Weights of a small mixture-of-experts language model, trained from scratch on English Wikipedia.
Size: 20 layers, vocabulary 16384.
Training: a variant of Adam for the experts, 421M tokens, 6431 steps.
Below are experts of layer 3 (counted from 0) of a mixture-of-experts language model. Rows are named router (the router's row for the expert), gate (a neuron's input weights, with its number), up (a neuron's input weights, with its number) and show model dimensions 0-127. Each number is 128 + 24 x the weight over its row's rms, rounded and kept within 0 to 255. Numbers have three digits each.
Before each expert's rows: "gets" lists some tokens that make up at least twice as much of what it gets as of all text. This comes from a sample of Wikipedia text that the model never trained on. Tokens count by the router's weight.

# expert 0
gets: ",", " |", ".", ";", " was", "),"
router:121137128130138139133116127128076127101153097144130130117144119119044159100116093105145151127172116139161126133140106114140097094115180142155117137080108127088129129168147139150125145137165196100159095112131126098106093120135108120149097147201130140153120174124147125148150159118106112154109157105119145144169134133102092093165147154178156130115102113105102089142115149094135147130100
gate0:100149095154139136141123156100102132135123128132127103129115170096133098125134144111169111154171169119144157101090130146138119115112107133146179088144172159151103109133147083083150163145134116142137104126108124133129099127139110106169152122144129121162109136137118125131126149116100110102156106105151117130106143157135163153152111143091136111109183123160138133115106138135128118095117
up0:141143140120170095141156132148150124111181156133146170130136096189159110132168123094150117101164105170128142128137188139148117121169126105161119124111115139111149088109114148126137153142127133127099093092140142111157179087101092163089120140107147138124133170111174117097113121162097154131095163139152136090087101120167122147102115120129108129149127135097092116109079134116126121146119
gate1:133118131112121113141111085138124136149141104129142099127121131152090182104137110123155122052146124140117108110087131103124137089154123121116108107122088131112119153115132117107169155126167141091117131102170121113100158156119143112112093102113141127143157109137148108131130136101118144121139114152143137173127115119170164101114138116122072120148091122154127136113085145084117125131105
up1:170150134142138111142127128128124126151137121155117147121106140135151110148111145135129121150144068084165119155156116101082153145117135190119137190076090144115124150141146145100166116111131131114115126149134106135115117128118108131098178133094108124091166138123150154166107110066096120150143166154108136113116119151119098180096117107123115156103142084072118118139118126126121141136084
gate2:130117135140142129170113079184117185131082126103161125118154091128132173142128139134134146182137142173088112125110109111094099094137091083105140125152135145124120126145134117153175081102142097167139126094141100105121131142141144151093131141145113122102142143167129115164128101073093144097120170158115080124113123096133117139130134122154143157112108115120122134118149091133136107131167
up2:134159119119106177157119101122115085140120163154135128126125154149139103142125164130115105124141130179170092129145115079129109180072124129119127146133186107117116087143170117133147188114125152145093126104188136135143093167157121159123124156108082124136153114124152104152178154151128122138183131083133152125109170147170116145145115119136108098112101136137110136128145137133114146155104
gate3:120171125162132059131113130164104138112101108110153138148124115131131121109123126119126181138123174135091107117142142189121138076120106165143125119114116173142111139171101125118096150155146090137139105135115160145078144129157135175115156134088079082107167127128168140180162121143152133144136122104106093107082143105144170122129164147092151137136100157120131123088120133136132143132134
up3:103110151139133108161143116151155149122116122140121126103141102170127123135143166138083110152101099117128161114139157137134113135137069108118162099153137136063113118142135121091159152134127106119169099107110105113116106160139167088146117101133125125145094119099142105113130141135097128131156118118076191156110111107117135155087073105123135112135146130162194126123086139169135123167128
gate4:081084123155137147085139133144150116136081154121109117140155138158131144144184134085114078135088100102186164101128120125128120119140155153129106163167111101157123090117117127143108138095108101141125089126099152098098101151161148168179114065125136103128102090164129120105166114135175133143113093114167086126138138097145134130170132113145141123133106098133106149142123099135130135103144
up4:138131144113104146166126118097102165116134127111107159115120137079165103134134137162133127092117136131105123118121116136157128154108129138125145139173105163130180164127104103114165110116128151094119153119112049081156114165111114136097110166102170134165106159132117151169112153137080151130112120157137144147144125152109077163124119115120134145141154162147120135130126141125138149106132
gate5:119125122115116104097100121129157184129177142094112139154133117136115131122137116090115118109093130167141080055164148118115103098157114139168145151134165120122105098099125136127149148133181140115187097135105120148158129139092114117164127126145108174137129149151105162169149111143160151123112124091139119133131090154128152102159092116158151101134139130150127155132134088105160113127101
up5:139138067115112138118107178130125111134153156110115121132106119146107159143060147101123181125129115161155115144112147147146101115128134153165128169165147113103124111115116145112129103166113130117168149136117121088120166134134136137184084146139135144120151139175149158171122085164166166109178141119141139132140132124155132127143126144152172091139152124097119146152070175091136131130143
gate6:110135138153122147135151115114110140101141111092113103099105115126125102144158167097150152142120166159142113133148156116087120135151134136117150121123109112162104134117157160112106146130111118133114160153152125128110132145136128166112134104137096139152141113137114112160095125133078086129112105188137113130125124087168169110123101178117133099099126163099114143128063148136127143160143
up6:112103120100128128136153153136098164123120120150141089123109139120187127165116126131129130102152115109109144104145109135142128144146108119104113145171181136093105105127107129183136124116138130107141141159149160140151158163143101097117146127120132160170129096110148091120198161157153151120111098087131140169118143130103122127132120055142125156180156099138138127122166116152101102113155
gate7:193105088142137109114131135122119144088119128159113124122143149175135110125135142151149083137150142132154115150102159114118137113097125153080119066142088150132145157151136134103112134133125155132107138142118129112149162117102112120164123152138137148150149123137110105116147124174119125078132141144131135116120093164154135143174084103130146121132083114112142166103141109123169084131136
up7:121130129127144134132134176132134132136176116139116125123141107156127161098120099125090126150110117157133115167171131088127118157186148149088101098106133165168137119080147131108149125121151124148158159110156126108141162173145099117143139122126148122120144170162130120109125115095124132093123130080109149140141093120126104115153139155164138105102124144137144130122119129143065102127091
gate8:127108085168154151156129102097155097137126131151114087144130125125150141128167129126181118105119173132138138135089174062148150112113087093140152152127098120131118129162116105102097125144124141112168152107131085140089127133130150075154161106152077127118144128170080082155130122115103066173109085131104134129101146110097152118113150124165156150150127148129116142157140128134154116152114
up8:124175165124158163147148125101118094122113107110131132119126165123154131123149140113100129088113143144104118109160120101121114130147136132121151120123134159163144099132129140116111155101087113103131144091137123108112141140165162110207151133120176112141139116108151154118098122146121130145089119135171122111083120174124130092145091103135154148180137131142110142136179091114134101124112
gate9:093130158125103114079129167125156174117149096153127138090075096131126157108125128122160119122149127124128105137129120114144152090145086159148165105121154129162160131178139146131086135123137113168113108180140133120115090125139117127154096121128096139171096118127103131093134136092120112127139100127119130127070113115103165126148135137166154163149114154127102164122132135140118110126114
up9:138113125090142095125112101116131134159099159101097119106157097109097101171116145095122095100130173125164080115128113103098133154144132118147122123112119082106129131129079156135196149163129133107158130151149110107119112098094126110100124144103138164157146112141124097146156151139109153154087153125185131116150126123105120167150143142148161111162113157141152132128172143127123106102142
gate10:095137135126098139169146131109142154133087133118198128145115137142104158121162132145129132056148123155105100082148124146109128067119144133128113086160107096139147128101105126119165091131154134121162102152127116117117127114134145153075128083149118144115150143101155139150109162126156148146134096140150142127124108079111148127132147154134164139148115191124086088126118125117156090113119
up10:163073111107123137151169124112155115181119147077184151104129126101126140076160117147109141147134142083093101161082137132146139117154124133099122135131182126133104109102133136123166153104112117126095092116141138164130138082106125138161118135144184119144115142158171130089142166138174080117097141139121172160149112095146154111129101098116095126129178118144135131126127172146154136116176
gate11:139112109179067130129171142141097176131101160122135161121151142117104136166103155120133124160140146133135143125127174120130176121080154115131136149157156161138140164137129114106114082113147110122099161148093110146121101153148094150126147133145094148107143127136135125116114136121128162108179122094131111123178139085130165116157161154088116191127152118101068111108179165133157131100151
up11:150140100143107147174113128126129137116125140113113115134118149093133116137118106118144155139199179123130142135097128110118085124153114124135119118135131095128160133067167114129152117174152125104092153112101138156120125097137139141152120070162139142177150116160113136120153193127100084112090094131118123113145135117115152140137086128114118108124157102132137118130123112122131114118132
gate12:103124141188144168153148128124140129126134117109168138114129117134096168177137110151116128101128099138095159122108149135128133134096107143078129154135149122129112143166161130101142121129120149138141109178121154158116135152135147142119184176155138078107132112133141138114139127133106142168161161106100140147153087106113098125125154092123126142125115128160150117171123185156146079112120
up12:058130143124138173117141138151160126140137142143121143121113115103097110089136139111133116092144138106114132133139108136107144142143107139141138172108089154128160103128144121105167137129105121121160171185103096160110111075151125142172113112130134133132133114127113093131165111152144124068142087151101115083135118141147102124119111124135133111141117131164162134154144160140145129135126
gate13:104161119150181102119144139130119119109130133117139126177162136151190111133140122130086139146084152169140166150128134137133115104119118166181121110092159123092142120120151109122102113134143152129144132151135153151135141128106126135130136091061152099090122096081168115120196146107152117155104116163167110097168115156156125137135141111108145130113134163156120132140104096177166121164100
up13:139129127159149106150139160096121125116126115111144122147130093111133123131137096092133161092129086147070139132141117132115126142099125135123128134146129066132088119152114139168123152089144115169146149128170118097162143148145153176134128112106124125114098136091119137116159086117146104104150147121132119104158108136149126106093135143125134125109144105116140106155113131162114134131149
gate14:147111174118123159136101108106118120125115135145134158130116125140108130124114145103042114123134148110113125132109123178141123059132127109106100105121083153144078158146157140155121109138124172137158115128105107138097131125140124138109143093111100131139130083139116159155082143129144135133141108163136120127132150133138113166065112141076141142128148112120067168076118098129164109152085
up14:077105169146101166100100116089162094139133136140115130155097146149134124137123114133148134135161123164074117159143141148127143106144132127121150131129149117122124092115088095135150140119117124127095136110116146115128177135140177137123125129139104165159144134147137118114162076146121148149098149104147096170135141142148103145132113123111119109196114163097067129167123142122190136085111
gate15:150117098106088109110117130122153140111109127134133127115132096153113144170212147109180124135163137150103149135106102127095139159155113113120167091145106166136136135147120147133136140101124148127097134120093113171123142096156118168123081140099079161184139098151144107095149145138099106155097114136137120152137107157111116145142155114067139093081147158164140159147151104116092078092150
up15:097149091150138093150084098168181152107068146098165160170107165115158085114131079130184135092129115125117181156115115136159132138154113109107130189108088125125130108118204187095122092134114135145166087138145176147103088160138108164091135126140115133144128141172131141128129099180175091120143154113114159108110108142116099140104148078129129112163065125093098171132135127125127117098106
gate16:076131142145109128136150148113137138090138124093108137124124097115135115133097135120121142099133142094128122158132105105151134107149087100145107139123105136151127139117162117165150139158133107129142118142143132144121142160149136152119121097131118140121142109106139110132123139107102115138161092097153089133120172129134186079120135089156132142126161127128112134119105155117117117108103
up16:173131146101084155114146143157090150110123170149154131164172186134125104131117158135107152127097149142055129080145121149144148143161164147121120094148140112112158096112144134144101178131103092117180078128105114145114107207139094117117140146164166150101124083118116116171137151135148124108110125153106140142128116143130163150098149163131083108146103154103154142098155156137104094139112
gate17:100109147094106116144144121123096108155077119089094160087096163110123110141175139179143121124123159132081135109128109139134153068117108123134111139144096149138140144140137101115170106120116128120130100101147105151096121153154125148103151102160112112144127116137143149116151118113186150106151104100151088167135121163139092129148128133121102098144138132127161140128153134118105148150115
up17:122139116141108157078107098141144108159128117167117122166114146116122120101141161125131118110158152140191142119132135107154087111120147134132114146156119070126123094088152108147116133141118161135107134120106144146114126136146141131125118129132117120121128160137157085140167149108127148135144113117160146128132110126124119121116148147129124150128124110141131118143144139136064136140132
gate18:121103137125110142112174129110106114140121123150143095121123117148116134068127092137142103135121128114176114123160167120126094125140104141137078138112123156125132165164195079114117150079129098125117142160155192078156131128084113152151142127101108153154127134147149189113153106161136151164155134141148128172145110067108114107166148121137094126103153143157123084137161167143095111150135
up18:120133105160152124086090162121166124165080187126153112130120116167104099124092142138090128119199156143133094136140130135132110113166145115093143141145146103127151162108120123132121108114148122171145178174109081127109159127116122112155114125146145102102098142127151135126151125193130109170141118110179151141102138162108135152162096151141144048168125100131144177128117090122154105139098
gate19:142139115123145120126143132113129100115128175131148144130111141125091156136119071114116127161137121122125090132109170160152134115132144131107085088183125141156100135146155155117111092127125075159139108151147130112130159117125108143132133134093101141110151109126121187131125132137115089102122132151168105157125159199108125088141168129143117087094129145091134130119120180152132103137188
up19:123144078098132113139154148159106140126170171112122151115106128160125088154153113148091074141155124117160136156104178145072133137117114097120163136151129118118125113152146137125089076159176097097131138147104147118158125142127085103152124100116108125122137099123083147105118106098122097160153094151121140162110125149087108089155161128120108107092082111169082132142130138152099115175120
gate20:101100123139133147080131113136102119136144145153088077193110172099117155166106137142172155150123154124127129104145155144144083183136129113135147121163122138104102157148153117098153140129126111137127127150142105128116167115167160160145137124095122191127127148116179150139148152152141140100093107166124115109108181130111102110097132138129160157108114133135127133109165131129126117105134
up20:149130113139100122148111161133135108151147137144120130116122097117163118120141095103122136161129144121122103113150125137127105112106137163113138185156152114085149107195141087152156122116121128130121094089152154127136146140109136096114099099168167131109162109155155157104082134118130084117119109117180096142135121121118150089106110144109125126129139087097119128087113097106132119100117
gate21:128124132159147133142140146165108134081150160124114146127094158119096152154151131150148099144149107176100112111094150098106095169118125114102132151148093135151134079109143147135116102137123151128107105129132100124114124139157097114129088083113089106151108109089120161157161131152149144155110081127149108151088101111109094117134120133112137126118157109180114144162130122124124104100113
up21:134122116162102107155138109120097138111116125108166077140122111156162112150123107126108103129087127091110120128106112175135087117112137065105091154121116110132146101140119102113143167143097134128139116143118139128156084103122109118132118144080142128162116169135124112122128168160158118096100127144111162102137142128118158133140135114113102137126158174082146162100109136119162130148110
gate22:151135125178166089133129128124121177097097138095153109123125145092152110139137131089086098110152118156117106107165127128088140155155124091113151097111117145135132078146142147156119125140169126161192120133130146133119125145121101119085131109171130156152179150115115120123066134101107131079109137120134095164076110093124124108078122147085127129105129180188116098130143174137140170124134
up22:061084169157141148051139102114092157126156146148099179132142116102124092159152155169120153135079130090122105107098151112142130085136152114118139086117069143130137118116117122149135117143105121141132139154101143109148099101130107096118168102137107109153168136132139157094088122126141139127139136113128134151129133122116134108145106149110150090135087103100103115127111109143187131141140
gate23:100154122074210136100129103142103122109149140100143127169156129136140135080147159130139124110091129131118180109144100139154094107134146110138135160079083157145129170131111123120085189140117105120091128107100144112110109085100157108106146155158150160129153140094118159137153108126108162130150153120166115137157149114149153142164144108082131138121144149157101158098139116152157153161146
up23:170116138132130092147123116144074116121144109162159123126092102111190127129162077128132121129108155119134140119117108126149143068139109145153066106160088127126102121147106122124085096120104158165118156145105139151147139123139117128125121125144140079141164101114150139098198122084131115144138149077172118113105103138138101139095151154128151169138123123157111097092147136119132125117104
gate24:144151141130151112179125132112147155081090122127152153115120126135081126101165116119168105079097158124088177154134119162101120139184119104149096135145091128113116160124154140115150097136093139075166161081142146105123160155113141116142133119120119176167112128141111112085158150127162121118119180083139161110131131119102127169127125129132099118114149148103131097150129107115129128130132
up24:134138120133120112117171088127109123142146176086144127136114099103173110096107140136128129140099153159148119110127149108098135119098119102122119097092145153085105117125118074102168115126147126107093143115113160079125107106159093110161109135119133092145116092101139132123102146118110120157160096122096103126138123132111122102144119064128116110093174130080160103153117136110113087116097